config = dict(
    n_experts=8,
    d_expert=288,
    router_score='softmax',
    balance_loss=0.0124,
    norm_eps=1e-05,
    beta1=0.9,
    beta2=0.99,
)
Below are experts of layer 11 (counted from 0) of a mixture-of-experts language model. Rows are named router (the router's row for the expert), gate (a neuron's input weights, with its number), up (a neuron's input weights, with its number), down (a neuron's output weights, with its number) and show model dimensions 0-127. Each number is 50 + 15 x the weight over its row's rms, rounded and kept within 0 to 99.
After each expert's rows: "gets" lists some tokens that make up at least twice as much of what it gets as of all text. This comes from a sample of Wikipedia text that the model never trained on. Tokens count by the router's weight.

# expert 4
router:23 56 57 42 72 55 40 38 52 63 41 34 75 63 47 37 51 53 39 71 24 68 55 76 49 49 33 67 66 49 39 38 87 45 61 37 32 71 33 43 21 55 41 65 63 91 35 44 37 54 32 76 64 50 58 58 42 49 29 43 44 55 48 55 31 67 47 63 75 59 33 67 31 38 28 67 60 73 44 54 56 54 80 44 50 57 71 26 45 66 29 48 42 46 46 49 41 53 57 31 62 49 54 60 46 56 50 41 47 60 48 56 28 78 54 61 54 68 48 34 36 65 63 43 44 21 60 30
gate0:35 73 54 39 66 46 80 63 60 39 56 66 38 45 32 45 63 32 56 48 30 58 59 75 34 40 41 66 71 45 58 18 16 32 44 61 48 22 55 72 68 32 51 61 30 56 39 48 53 57 83 42 45 55 41 48 64 43 27 53 62 41 57 39 54 64 39 71 74 57 68 43 39 50 62 23 57 55 45 42 45 59 40 78 30 47 44 42 43 48 51 62 61 20 42 50 75 72 50 28 57 72 62 72 46 58 51 44 72 50 30 38 64 49 38 69 56 45 36 62 37 38 50 68 53 12 53 54
up0:53 59 60 73 27 48 45 57 57 65 55 34 49 20 43 70 69 44 55 51 62 37 33 43 52 43 69 59 66 53 53 49 86 28 25 74 60 15 95 76 60 41 53 39 32 48 50 66 38 60 25 54 50 71 66 46 71 55 21 48 59 28 24 58 44 53 53 52 65 59 33 70 38 76 31 63 56 42 34 32 52 28 73 57 40 57 51 33 50 56 33 70 47 26 52 40 67 57 30 41 40 70 73 34 24 46 56 49 65 49 60 46 64 29 42 51 61 23 32 60 50 34 47 54 57 41 69 43
down0:59 45 50 58 34 42 73 31 30 47 70 63 45 58 59 41 20 47 59 63 61 82 46 49 63 46 52 36 66 67 49 42 44 71 69 46 81 15 24 53 46 47 43 57 48 67 38 47 70 53 74 47 69 77 43 47 82 29 56 74 53 50 51 48 62 36 57 44 03 74 59 52 37 25 75 67 60 56 59 56 44 59 42 56 69 64 33 60 44 34 47 45 54 43 37 39 63 49 74 26 39 63 48 48 47 55 63 66 51 20 47 44 46 44 40 43 68 55 42 26 59 56 52 61 68 99 62 42
gate1:20 43 49 74 84 69 50 27 80 59 45 70 82 44 30 38 30 60 61 38 27 54 65 62 50 52 46 64 40 57 63 24 38 44 68 45 65 71 53 68 47 28 46 62 31 42 19 44 42 12 60 46 79 61 42 40 67 90 72 47 44 48 23 41 56 37 63 26 52 75 39 78 53 58 47 50 45 35 53 41 36 55 44 37 64 48 61 68 44 62 33 22 24 29 50 56 58 73 46 44 33 50 77 60 69 57 46 82 56 60 27 61 44 59 58 43 79 37 69 38 61 65 39 30 44 32 26 26
up1:56 67 60 53 45 75 26 75 40 44 55 47 55 71 26 36 75 53 33 53 38 49 40 55 49 54 37 74 54 48 46 46 46 53 61 46 34 49 51 49 41 76 67 44 39 38 73 60 65 22 25 53 45 51 32 46 38 63 39 00 59 40 71 69 19 65 52 56 41 69 39 60 70 40 46 64 52 52 60 47 42 43 41 48 50 52 52 80 28 28 66 24 46 43 53 35 29 26 67 56 27 47 91 77 49 40 66 61 52 36 62 28 56 57 68 45 32 53 46 26 52 56 52 27 50 45 79 71
down1:45 64 57 68 56 67 41 64 52 58 62 75 49 70 44 71 66 52 26 51 50 60 48 61 20 70 33 59 57 58 61 41 66 64 58 52 47 59 39 49 70 43 50 52 55 45 56 21 56 31 62 69 79 46 65 66 45 48 33 35 59 71 51 17 23 79 43 65 42 54 48 42 34 46 40 69 54 59 42 55 55 27 55 31 71 40 56 35 78 25 46 53 24 26 58 54 63 63 59 43 66 40 67 62 58 60 56 58 42 43 47 35 56 51 17 32 54 48 27 72 57 22 43 63 59 62 59 83
gets: "0", "1", "2", "9", "3", "4"

# expert 1
router:67 46 73 50 60 69 43 37 52 45 33 34 55 43 40 62 64 57 39 69 17 61 50 64 32 77 27 47 47 39 41 30 42 53 47 45 51 58 61 37 66 73 17 65 52 58 51 45 61 53 52 47 41 51 51 55 52 48 49 60 29 18 41 25 21 68 66 71 45 64 58 34 39 42 50 76 35 40 62 23 59 32 40 44 39 37 68 31 52 87 70 53 42 56 48 60 37 71 69 18 61 76 51 57 42 52 45 64 67 74 62 40 41 51 44 29 26 59 29 45 43 47 45 43 41 47 70 56
gate0:53 54 59 07 48 59 32 63 69 58 39 52 58 44 54 54 68 59 31 53 43 33 42 69 50 55 49 72 77 54 38 54 61 32 46 50 19 73 64 58 58 79 64 25 54 65 38 14 34 73 83 34 73 65 65 51 76 38 46 11 66 37 63 34 62 38 59 61 44 52 47 75 54 40 50 52 66 40 74 43 74 25 67 37 48 51 49 41 55 62 52 69 49 67 52 54 30 65 48 61 55 18 60 52 53 64 53 49 34 47 62 46 55 54 67 54 65 53 30 34 43 84 42 57 48 72 68 61
up0:77 68 62 37 36 31 49 70 47 68 52 57 52 57 62 38 27 57 43 61 70 06 44 47 65 46 54 42 49 56 46 50 60 61 27 47 85 32 43 52 45 54 24 48 53 57 47 27 36 37 24 45 39 48 38 60 48 49 84 34 59 55 38 42 38 68 41 57 59 49 48 41 68 39 93 54 56 48 51 67 56 50 37 35 64 40 59 52 43 73 51 26 42 50 64 52 56 36 37 42 66 53 54 36 17 42 71 55 39 52 60 44 37 72 49 33 37 43 67 52 63 54 20 83 21 74 62 49
down0:36 38 45 58 44 49 87 83 50 40 66 29 64 75 64 58 50 75 37 59 41 26 55 51 25 72 44 48 51 32 33 61 46 63 83 44 65 29 41 52 31 42 47 46 72 66 54 40 39 47 90 59 31 43 38 64 35 32 25 29 54 63 49 40 32 35 41 79 64 38 57 65 41 49 78 47 57 23 62 48 47 75 58 75 30 37 45 64 30 65 48 35 30 31 45 50 55 78 67 33 42 36 82 13 50 75 70 47 26 71 45 92 69 58 48 62 69 38 61 73 23 65 61 48 26 61 46 73
gate1:16 46 68 19 48 68 54 54 56 70 39 34 55 58 34 40 42 39 55 74 28 63 46 74 38 56 34 35 54 26 20 29 71 39 79 65 50 40 56 66 51 53 59 81 53 44 45 59 82 55 52 34 31 48 62 53 69 55 35 50 30 61 47 50 50 38 49 52 60 72 45 55 38 50 60 30 38 50 27 50 60 22 37 57 38 66 39 30 91 25 51 60 31 60 56 68 59 44 68 36 55 70 30 61 39 73 45 46 70 64 69 28 39 58 48 33 43 52 39 42 51 61 39 54 47 53 42 59
up1:47 75 61 57 40 70 58 74 75 55 27 45 07 53 41 44 60 44 45 55 18 47 37 67 43 39 58 46 37 47 39 63 48 26 45 38 45 49 56 59 35 25 22 82 36 67 62 35 51 32 50 27 53 61 52 59 57 59 45 26 23 66 56 49 46 39 53 60 46 57 55 38 61 37 47 31 35 66 26 50 54 28 17 70 52 29 59 53 29 47 39 41 30 47 70 47 62 26 60 37 46 46 39 75 34 29 39 78 41 74 39 30 45 57 71 74 58 51 76 57 68 40 46 72 44 74 04 40
down1:76 63 72 29 22 50 59 29 41 51 34 52 52 43 51 66 41 59 49 47 84 48 48 41 72 63 37 26 53 44 68 64 68 57 40 40 52 41 52 59 35 34 31 38 59 43 49 42 75 34 58 40 66 73 41 57 44 45 49 62 26 53 81 40 41 58 61 80 45 44 37 46 64 39 63 46 56 79 32 63 44 40 82 47 53 39 49 40 47 47 68 50 39 58 62 54 60 49 60 74 41 79 83 41 41 56 70 45 62 65 67 69 56 46 72 48 62 34 74 75 49 41 48 40 85 64 47 53
gets: ",", " in", " of", " the", " by", " to"

# expert 5
router:53 39 57 53 65 78 41 65 61 46 48 35 45 63 73 47 46 45 30 72 35 47 50 60 34 73 44 34 64 23 33 47 88 50 37 54 38 64 67 52 39 52 35 47 52 59 42 41 62 65 78 76 58 57 58 62 65 65 41 38 29 26 69 22 50 48 61 51 17 69 50 56 48 37 34 51 56 57 47 48 71 36 45 45 56 14 51 48 58 62 57 46 40 41 57 34 52 83 48 62 69 68 52 34 47 55 40 60 58 71 66 38 42 46 42 27 42 38 24 36 48 51 26 74 53 45 63 39
gate0:32 50 54 44 40 57 59 27 35 24 32 45 30 35 67 14 65 51 25 66 54 41 72 69 68 75 43 30 52 46 39 41 60 42 51 54 41 68 69 68 34 37 38 52 42 63 33 47 59 45 66 28 25 77 49 74 53 72 41 44 49 36 57 62 50 49 34 70 47 43 47 58 40 68 56 85 41 62 39 71 43 51 30 45 37 20 36 59 31 63 26 55 41 33 39 69 68 61 47 87 28 46 75 39 58 70 63 51 58 80 71 24 35 52 46 51 47 53 20 59 64 59 60 26 25 58 31 38
up0:45 63 25 56 68 29 28 59 38 63 29 51 69 45 43 75 85 13 57 43 37 48 71 57 29 27 68 57 63 47 24 54 40 35 65 29 45 32 33 57 38 34 61 17 69 41 51 36 51 40 62 26 81 54 55 73 29 50 44 66 69 47 42 44 38 21 31 52 45 47 25 52 39 32 58 55 73 48 48 31 44 44 80 44 64 53 63 53 29 69 37 56 52 10 27 32 04 67 61 23 53 64 45 68 45 52 27 55 63 49 58 27 69 47 55 52 33 48 34 72 49 76 45 53 63 58 70 69
down0:83 42 35 51 57 52 36 42 37 42 47 55 49 63 51 42 09 60 47 53 82 58 30 72 50 37 37 55 56 70 58 54 58 64 47 64 45 40 35 21 55 61 48 68 43 76 35 54 18 25 59 61 46 50 33 70 51 52 61 54 28 49 54 57 35 34 64 56 60 67 68 63 54 51 69 47 51 56 59 40 81 40 15 50 78 45 43 34 54 75 48 35 33 08 42 49 63 31 67 55 84 36 40 68 43 48 62 49 49 23 47 48 25 48 69 60 27 41 52 64 70 33 43 37 53 24 40 66
gate1:26 71 57 52 52 37 50 64 70 70 49 51 64 53 41 49 28 40 55 61 48 54 66 70 42 53 56 23 49 53 50 63 71 53 54 58 24 62 40 52 69 80 40 54 44 43 32 53 23 41 43 63 80 44 20 45 59 69 53 61 69 54 36 36 54 50 35 68 45 55 73 65 72 65 48 61 54 46 57 40 62 59 26 52 69 66 54 48 36 50 49 16 63 35 54 40 88 39 50 29 38 74 55 60 54 84 41 91 54 47 33 56 61 66 32 62 61 76 48 67 70 40 54 44 38 43 53 61
up1:62 47 46 72 87 52 70 42 50 39 51 54 52 58 54 44 61 47 57 53 50 67 38 64 53 48 37 36 62 30 52 84 49 63 56 45 66 28 43 65 58 38 50 39 54 34 51 58 67 68 46 31 85 45 55 77 38 25 61 41 66 67 43 56 63 42 50 65 54 58 45 57 80 47 57 97 73 55 40 49 65 79 63 75 67 42 29 47 48 39 24 14 27 56 42 59 42 29 51 52 49 63 44 41 73 53 21 34 47 37 70 36 29 52 53 48 63 85 39 70 59 62 69 48 43 57 46 54
down1:56 56 65 46 69 54 58 69 63 50 44 49 76 45 42 63 37 28 77 57 52 53 51 61 53 50 55 73 46 43 45 48 66 52 74 49 58 56 38 38 60 42 74 36 68 44 33 23 76 70 58 27 48 26 55 69 53 63 33 69 58 37 63 52 71 32 56 74 32 56 33 67 42 46 60 80 68 59 55 48 42 72 64 43 52 56 79 45 27 30 32 20 47 50 90 50 28 51 13 62 66 61 31 57 35 51 40 59 55 37 48 54 46 34 37 22 61 32 12 43 65 44 40 41 53 59 39 79
gets: " |", ".", " and", "-", ":", "|"

# expert 7
router:44 51 52 33 69 55 26 44 57 46 33 43 32 64 66 34 47 53 30 28 25 65 53 65 34 38 36 48 73 37 47 46 60 49 57 49 40 85 59 47 30 81 49 58 46 59 62 54 59 48 58 35 48 45 66 57 59 57 31 34 32 44 61 55 44 48 51 64 55 67 47 71 62 58 46 56 49 55 51 51 64 33 36 74 37 39 63 28 70 73 31 46 19 66 36 45 27 60 52 65 58 47 62 65 37 55 53 82 41 75 64 42 59 68 67 28 45 98 29 39 41 55 70 33 45 53 74 18
gate0:50 55 25 43 63 64 70 44 51 83 47 37 21 56 67 51 71 50 51 50 69 47 70 46 42 52 40 28 40 57 41 32 49 61 38 60 24 57 54 79 47 39 35 65 49 64 52 59 62 46 65 55 68 62 60 83 46 46 24 41 47 18 29 33 48 35 30 31 56 71 28 52 65 58 58 71 42 51 53 63 37 37 49 46 42 40 48 46 66 60 39 60 65 37 36 37 37 53 80 47 59 36 38 99 42 61 63 59 49 44 49 63 49 62 38 51 24 37 64 63 59 38 25 62 60 42 46 05
up0:59 14 45 59 41 68 66 30 30 60 17 47 63 38 66 55 27 44 55 56 40 46 56 61 55 48 47 47 23 74 77 74 54 51 57 68 46 27 58 49 51 61 49 50 60 45 38 19 69 32 49 66 40 46 36 52 49 34 40 51 59 50 59 57 37 55 46 33 61 33 37 42 47 33 65 51 68 44 39 32 37 45 26 48 45 53 64 74 51 54 24 60 63 70 63 67 61 28 64 71 20 49 33 77 64 17 54 45 27 77 38 39 53 50 35 50 42 76 38 48 35 75 49 20 43 68 47 53
down0:35 68 59 58 46 46 58 39 62 58 34 45 50 43 56 48 50 58 41 45 39 50 48 33 80 53 28 54 79 38 49 38 48 28 37 53 63 69 48 53 24 48 53 72 26 56 33 52 32 76 35 59 33 71 53 28 56 38 36 92 45 81 60 61 37 43 66 48 41 35 56 52 57 61 62 75 28 42 40 14 54 47 43 75 50 42 39 51 38 77 32 42 77 32 39 54 45 51 45 42 24 31 35 53 58 71 59 44 56 53 46 64 45 43 62 49 42 68 45 53 62 55 39 53 27 39 45 50
gate1:42 46 53 10 40 60 56 46 51 35 30 26 57 37 21 52 32 35 50 36 58 63 50 62 55 80 70 63 46 43 30 48 42 56 39 51 49 44 67 61 27 61 50 43 39 43 76 41 42 74 55 31 52 47 79 42 60 53 52 32 38 42 52 70 49 50 42 34 37 88 44 64 48 39 45 74 35 47 48 62 85 42 38 57 62 46 43 50 70 62 34 49 51 93 54 58 64 43 61 48 71 39 86 50 73 54 74 77 48 49 11 33 39 58 27 40 54 58 51 20 73 64 40 52 59 48 28 15
up1:57 56 14 56 56 70 62 58 34 39 46 46 44 49 44 31 65 53 33 56 59 77 80 66 60 62 35 42 20 61 61 32 63 64 50 46 46 26 55 46 79 69 57 44 49 35 42 56 57 61 61 63 51 55 65 55 28 68 45 71 55 07 47 59 52 43 42 26 42 04 57 45 66 49 14 66 55 77 53 66 39 61 47 29 40 18 59 38 25 32 70 47 44 45 41 48 62 59 85 47 56 39 66 42 56 47 58 34 67 46 58 81 58 50 26 92 48 27 74 58 53 38 58 70 50 27 51 68
down1:20 89 56 75 44 41 21 46 55 46 41 50 45 68 62 38 53 52 61 44 37 45 52 93 73 49 55 47 54 61 29 57 62 69 41 53 26 56 14 61 45 43 37 49 47 61 32 38 61 66 60 62 23 51 56 50 52 60 26 37 42 71 72 50 44 46 53 45 42 53 24 58 49 61 25 31 78 67 48 30 66 17 14 78 49 85 69 66 65 58 79 40 59 71 56 46 41 36 22 57 48 48 67 58 44 41 65 59 50 68 60 31 70 54 75 56 67 61 50 74 48 38 53 59 49 57 75 49
gets: "1", " ", "2", "ing", "l", "at"

# expert 3
router:29 42 43 28 68 64 49 65 35 47 33 41 50 59 37 36 49 64 23 56 41 50 31 75 37 49 35 60 53 46 32 24 75 47 46 50 39 54 20 61 36 52 16 64 39 63 54 34 67 76 58 50 40 59 55 39 57 36 45 41 45 66 30 36 43 62 07 58 18 45 64 60 32 33 61 47 59 51 44 52 76 54 42 56 38 55 58 42 81 64 33 47 61 60 70 38 66 58 31 32 42 41 62 60 40 53 53 61 50 39 54 40 43 44 64 55 45 80 51 44 37 45 44 73 31 28 48 43
gate0:53 33 54 26 31 43 35 66 29 60 52 52 45 53 12 23 14 32 63 16 48 63 25 67 57 39 25 65 58 53 27 42 67 42 71 46 71 67 58 58 36 52 65 37 36 67 53 45 35 71 65 68 39 52 61 42 84 70 57 23 48 81 53 80 35 42 60 56 48 36 34 71 45 43 52 50 33 42 46 44 52 67 46 40 32 61 25 68 67 49 32 49 34 54 57 56 42 52 63 45 49 68 58 40 67 73 45 60 60 59 56 67 51 46 22 29 63 60 45 41 42 36 45 52 43 47 56 49
up0:87 44 26 25 78 41 51 33 42 46 17 41 67 67 52 45 48 37 61 38 36 75 63 38 68 59 62 58 60 39 74 34 57 54 58 80 41 85 55 47 36 44 59 52 59 50 69 59 48 49 49 57 49 35 63 46 38 63 66 58 37 66 70 60 52 45 42 30 63 39 36 47 48 52 38 73 41 45 30 88 73 32 52 39 58 43 64 43 63 67 58 34 53 51 66 63 31 50 29 32 40 56 72 24 96 60 62 50 70 61 75 27 46 69 22 36 24 52 60 54 45 37 23 31 55 53 63 34
down0:38 48 58 60 44 70 78 54 53 60 78 54 39 54 82 59 47 43 29 58 55 44 79 41 34 70 22 49 46 43 34 46 32 55 31 48 36 21 79 60 62 43 45 50 27 46 42 70 36 25 47 69 67 47 50 39 50 64 57 28 48 44 63 48 52 29 42 50 46 46 30 53 42 66 55 38 35 70 45 61 45 60 69 28 60 43 68 49 43 65 44 71 64 58 58 64 68 73 67 65 81 65 64 77 45 46 29 64 55 34 52 11 59 48 56 40 53 42 52 70 76 65 32 59 47 35 39 69
gate1:44 86 55 50 96 68 56 41 32 38 70 45 40 39 35 29 62 82 33 50 47 48 27 60 64 62 41 31 20 65 40 22 18 22 61 40 35 37 57 60 64 57 42 48 23 54 41 59 67 73 51 42 65 65 48 60 29 57 40 58 54 44 58 84 31 65 36 51 44 69 47 50 57 78 72 72 49 56 28 87 59 49 60 57 54 43 29 50 57 53 43 54 38 43 38 45 34 49 43 42 56 37 64 50 62 64 33 34 62 62 58 59 32 46 45 27 70 52 50 51 66 55 45 20 22 34 71 53
up1:46 65 55 57 76 48 25 57 47 60 74 37 49 78 51 58 47 60 10 58 48 57 49 73 37 69 66 26 54 40 46 47 41 71 08 55 60 63 44 59 69 50 30 75 73 33 38 63 33 35 57 47 59 65 30 52 59 41 71 23 63 76 41 73 53 49 50 64 42 52 32 55 29 50 52 20 44 56 56 43 60 52 49 76 22 68 30 27 45 42 53 62 37 38 46 58 52 27 13 66 24 52 19 54 44 60 50 42 21 50 56 56 85 38 49 46 38 62 47 56 78 46 44 29 44 67 26 54
down1:58 43 37 88 52 48 35 59 51 35 81 70 56 47 68 30 41 38 53 52 43 47 47 64 76 40 44 39 39 48 44 59 55 65 24 40 18 37 44 37 37 67 72 76 52 55 50 52 35 36 48 21 39 59 39 09 49 50 52 41 64 31 48 36 45 43 57 71 27 56 40 87 59 34 65 62 48 58 57 62 47 52 42 43 51 53 72 51 28 51 59 59 61 41 66 52 86 62 60 63 39 29 68 00 45 58 52 47 54 49 34 57 46 60 76 82 52 65 47 38 31 58 47 39 78 34 32 41
gets: " the", " was", "s", " is", ")", "o"

# expert 0
router:51 45 36 58 41 62 41 72 38 54 48 44 69 28 48 47 54 47 59 72 42 72 39 50 48 62 37 37 55 60 66 50 50 72 32 75 30 47 32 46 40 52 47 59 57 51 83 66 55 68 67 59 34 74 51 64 75 73 57 52 60 33 58 51 51 60 56 71 64 47 62 55 36 47 45 49 29 87 53 42 52 45 50 62 41 66 58 29 42 61 47 52 30 56 58 39 49 56 51 67 70 22 60 70 79 40 53 68 64 48 74 45 52 58 46 43 22 70 25 44 45 35 69 74 33 43 34 47
gate0:48 37 41 42 48 55 21 51 64 77 42 84 26 67 42 29 79 50 58 55 31 45 37 58 60 64 71 50 49 60 69 40 79 72 15 67 49 83 40 44 37 55 48 50 47 84 52 37 39 52 66 61 58 40 51 64 53 28 49 53 56 41 53 35 61 40 61 55 56 70 64 42 49 41 53 32 65 67 53 46 29 27 61 32 60 50 64 73 48 81 70 58 47 44 24 22 50 51 61 59 62 62 79 65 70 75 73 68 60 48 43 59 68 65 63 61 35 30 43 53 46 64 61 45 54 54 60 72
up0:35 87 61 53 48 72 40 29 57 62 58 53 30 57 47 32 35 53 52 47 43 26 54 69 86 52 43 57 79 36 61 32 39 62 56 57 27 51 76 55 46 35 45 67 79 52 67 40 54 75 49 46 57 89 60 16 48 57 29 46 67 60 39 58 63 67 78 32 65 18 56 54 52 44 45 51 48 43 32 61 60 54 42 61 64 56 37 46 80 43 55 49 50 37 62 63 74 34 71 60 64 49 63 15 74 55 19 64 69 46 34 57 38 52 34 51 42 53 42 61 72 34 70 51 11 22 74 35
down0:62 65 60 49 51 18 60 62 76 54 51 30 61 48 37 16 34 25 63 36 31 34 35 47 48 65 49 41 36 54 55 68 62 48 45 72 48 50 42 60 48 66 60 52 55 45 56 28 46 38 78 59 50 40 41 40 53 76 92 47 61 77 29 51 66 33 52 74 31 47 44 59 31 38 36 37 68 21 58 29 65 63 38 67 51 69 56 45 43 68 67 64 33 27 31 56 62 55 53 16 54 54 13 49 63 74 46 33 35 43 44 61 47 56 43 17 45 25 49 50 30 33 72 50 19 66 41 44
gate1:75 78 38 47 49 40 41 63 51 52 67 47 34 34 60 57 42 65 23 67 43 32 29 51 61 53 52 40 59 21 43 49 61 41 11 42 42 35 72 44 36 43 26 55 52 30 57 62 45 41 44 42 52 61 53 50 65 52 61 28 31 37 72 62 54 43 27 77 42 60 88 44 35 69 43 56 56 66 31 62 68 36 65 45 54 52 43 26 67 59 76 52 28 26 28 73 34 42 65 13 49 37 61 52 51 63 60 52 60 85 64 59 49 70 57 37 68 64 69 49 56 34 40 60 55 49 34 61
up1:69 54 49 51 85 21 66 20 45 59 41 51 62 33 58 42 46 51 68 45 62 60 57 60 26 38 10 52 31 68 55 63 35 77 57 34 44 41 54 36 57 69 35 69 77 50 47 88 44 49 46 63 60 55 24 51 32 57 54 78 26 55 47 41 66 52 40 39 49 42 67 58 35 53 53 66 33 46 70 52 53 14 36 16 64 30 60 41 55 62 44 61 41 50 50 40 39 33 49 58 72 58 11 45 49 55 52 68 55 40 07 51 55 42 38 48 43 46 51 42 59 61 53 44 43 45 40 53
down1:25 61 51 25 36 52 26 65 52 63 47 56 44 53 51 73 35 56 70 28 43 69 59 49 50 41 61 45 41 46 72 56 43 53 37 54 51 42 55 56 67 42 61 67 35 68 79 58 72 45 52 41 38 48 54 29 72 66 55 06 44 22 52 42 43 40 40 51 50 65 45 34 49 20 42 55 47 51 71 34 20 28 34 58 67 38 81 41 49 58 64 25 36 51 51 72 29 77 50 47 44 40 32 58 29 32 89 52 58 74 58 58 37 75 73 73 43 26 49 69 37 60 62 50 25 32 57 28
gets: " ", "\n", " (", " |\n", ".\n\n", " c"

# expert 2
router:55 33 31 38 60 44 71 36 66 51 42 37 33 64 50 41 37 47 47 56 34 62 40 63 67 73 53 60 55 49 41 32 63 26 44 65 33 43 72 65 27 57 66 69 50 52 44 19 59 65 69 47 31 71 33 48 52 61 23 54 44 50 67 37 32 54 63 58 82 56 45 49 41 51 49 52 57 45 68 50 32 59 07 43 53 28 41 54 76 60 40 52 61 70 34 65 57 75 50 35 70 75 61 44 43 69 62 62 67 61 58 34 24 65 12 53 23 50 30 48 57 65 46 46 41 38 66 57
gate0:46 46 64 53 30 40 45 41 61 67 25 55 74 61 42 30 27 54 50 64 50 54 49 48 30 53 56 73 50 49 64 49 38 47 49 59 17 44 49 43 47 64 46 82 61 70 38 50 64 74 63 46 74 52 68 48 35 59 53 75 33 67 23 18 25 51 27 38 31 60 43 53 21 41 80 27 53 35 35 35 66 64 53 19 37 43 59 58 65 81 42 29 42 79 56 32 42 74 49 43 43 74 37 47 53 58 38 57 38 80 42 32 49 76 60 25 47 58 28 56 66 42 46 31 29 57 10 38
up0:30 56 35 45 41 72 31 41 47 50 34 55 77 28 73 51 48 34 83 36 41 71 47 49 47 66 61 65 35 59 50 38 48 56 43 36 37 48 35 59 25 45 68 46 23 65 55 60 50 46 43 51 56 55 51 35 74 42 48 57 39 58 47 31 62 52 31 49 39 47 51 45 54 45 55 87 30 75 61 32 60 54 37 56 44 62 35 47 55 60 00 39 66 52 74 41 50 54 49 36 28 51 62 32 36 51 38 36 76 78 60 50 34 66 29 68 57 58 44 47 50 54 48 48 50 51 50 46
down0:44 75 49 65 42 66 70 46 48 37 54 50 49 52 58 61 48 62 51 47 53 87 31 53 78 54 31 09 56 48 69 55 41 52 47 48 68 43 59 45 38 52 68 62 77 58 47 28 90 49 62 51 43 50 39 41 50 49 39 41 54 27 66 35 38 63 27 63 45 44 46 47 71 72 44 17 20 44 36 68 47 35 46 49 61 62 71 57 55 55 71 32 55 59 53 37 39 48 61 41 70 48 22 40 66 44 47 45 27 50 29 36 56 29 37 75 28 28 50 40 20 20 23 62 52 61 37 58
gate1:37 46 58 58 71 66 38 51 53 69 08 32 44 52 61 55 55 38 47 59 59 59 41 65 55 57 66 41 76 53 51 48 54 65 64 53 36 65 33 77 60 60 59 41 60 52 44 47 27 56 75 66 53 35 71 71 30 60 44 23 47 43 42 37 57 45 47 55 38 61 51 54 58 51 36 47 45 72 43 62 67 31 44 48 58 43 43 46 57 57 37 70 71 79 43 55 59 55 36 64 76 70 21 24 48 72 41 47 50 36 38 62 47 67 30 28 43 54 55 51 57 68 81 76 30 28 43 64
up1:64 43 47 23 75 45 68 38 54 63 83 43 55 59 58 50 47 40 37 46 52 45 59 74 40 62 55 21 64 70 59 49 22 55 55 54 44 24 31 24 43 74 63 64 73 53 25 41 30 46 35 64 52 23 54 54 75 47 40 64 38 60 41 68 75 44 33 56 63 62 55 43 28 78 32 43 51 69 46 59 32 61 72 68 66 58 68 28 27 44 43 31 54 41 62 68 38 61 80 74 40 69 45 47 45 46 46 62 41 30 65 27 64 46 72 68 52 43 56 62 75 19 58 57 49 42 54 41
down1:50 31 63 50 41 38 80 55 65 36 81 80 54 37 67 28 54 35 57 84 47 46 41 43 69 49 49 60 55 31 53 67 00 21 42 50 39 62 46 74 35 42 67 55 41 46 28 36 46 50 60 49 42 44 53 68 45 29 69 56 36 76 48 48 20 67 70 36 69 36 44 55 51 20 59 55 47 40 65 62 34 27 54 65 33 61 45 49 60 55 10 60 72 93 57 52 77 34 45 11 60 56 28 29 36 52 29 58 61 66 61 33 48 35 39 54 59 20 62 71 33 62 20 29 55 52 55 70
gets: ".", ",", " to", "|", " as", "–"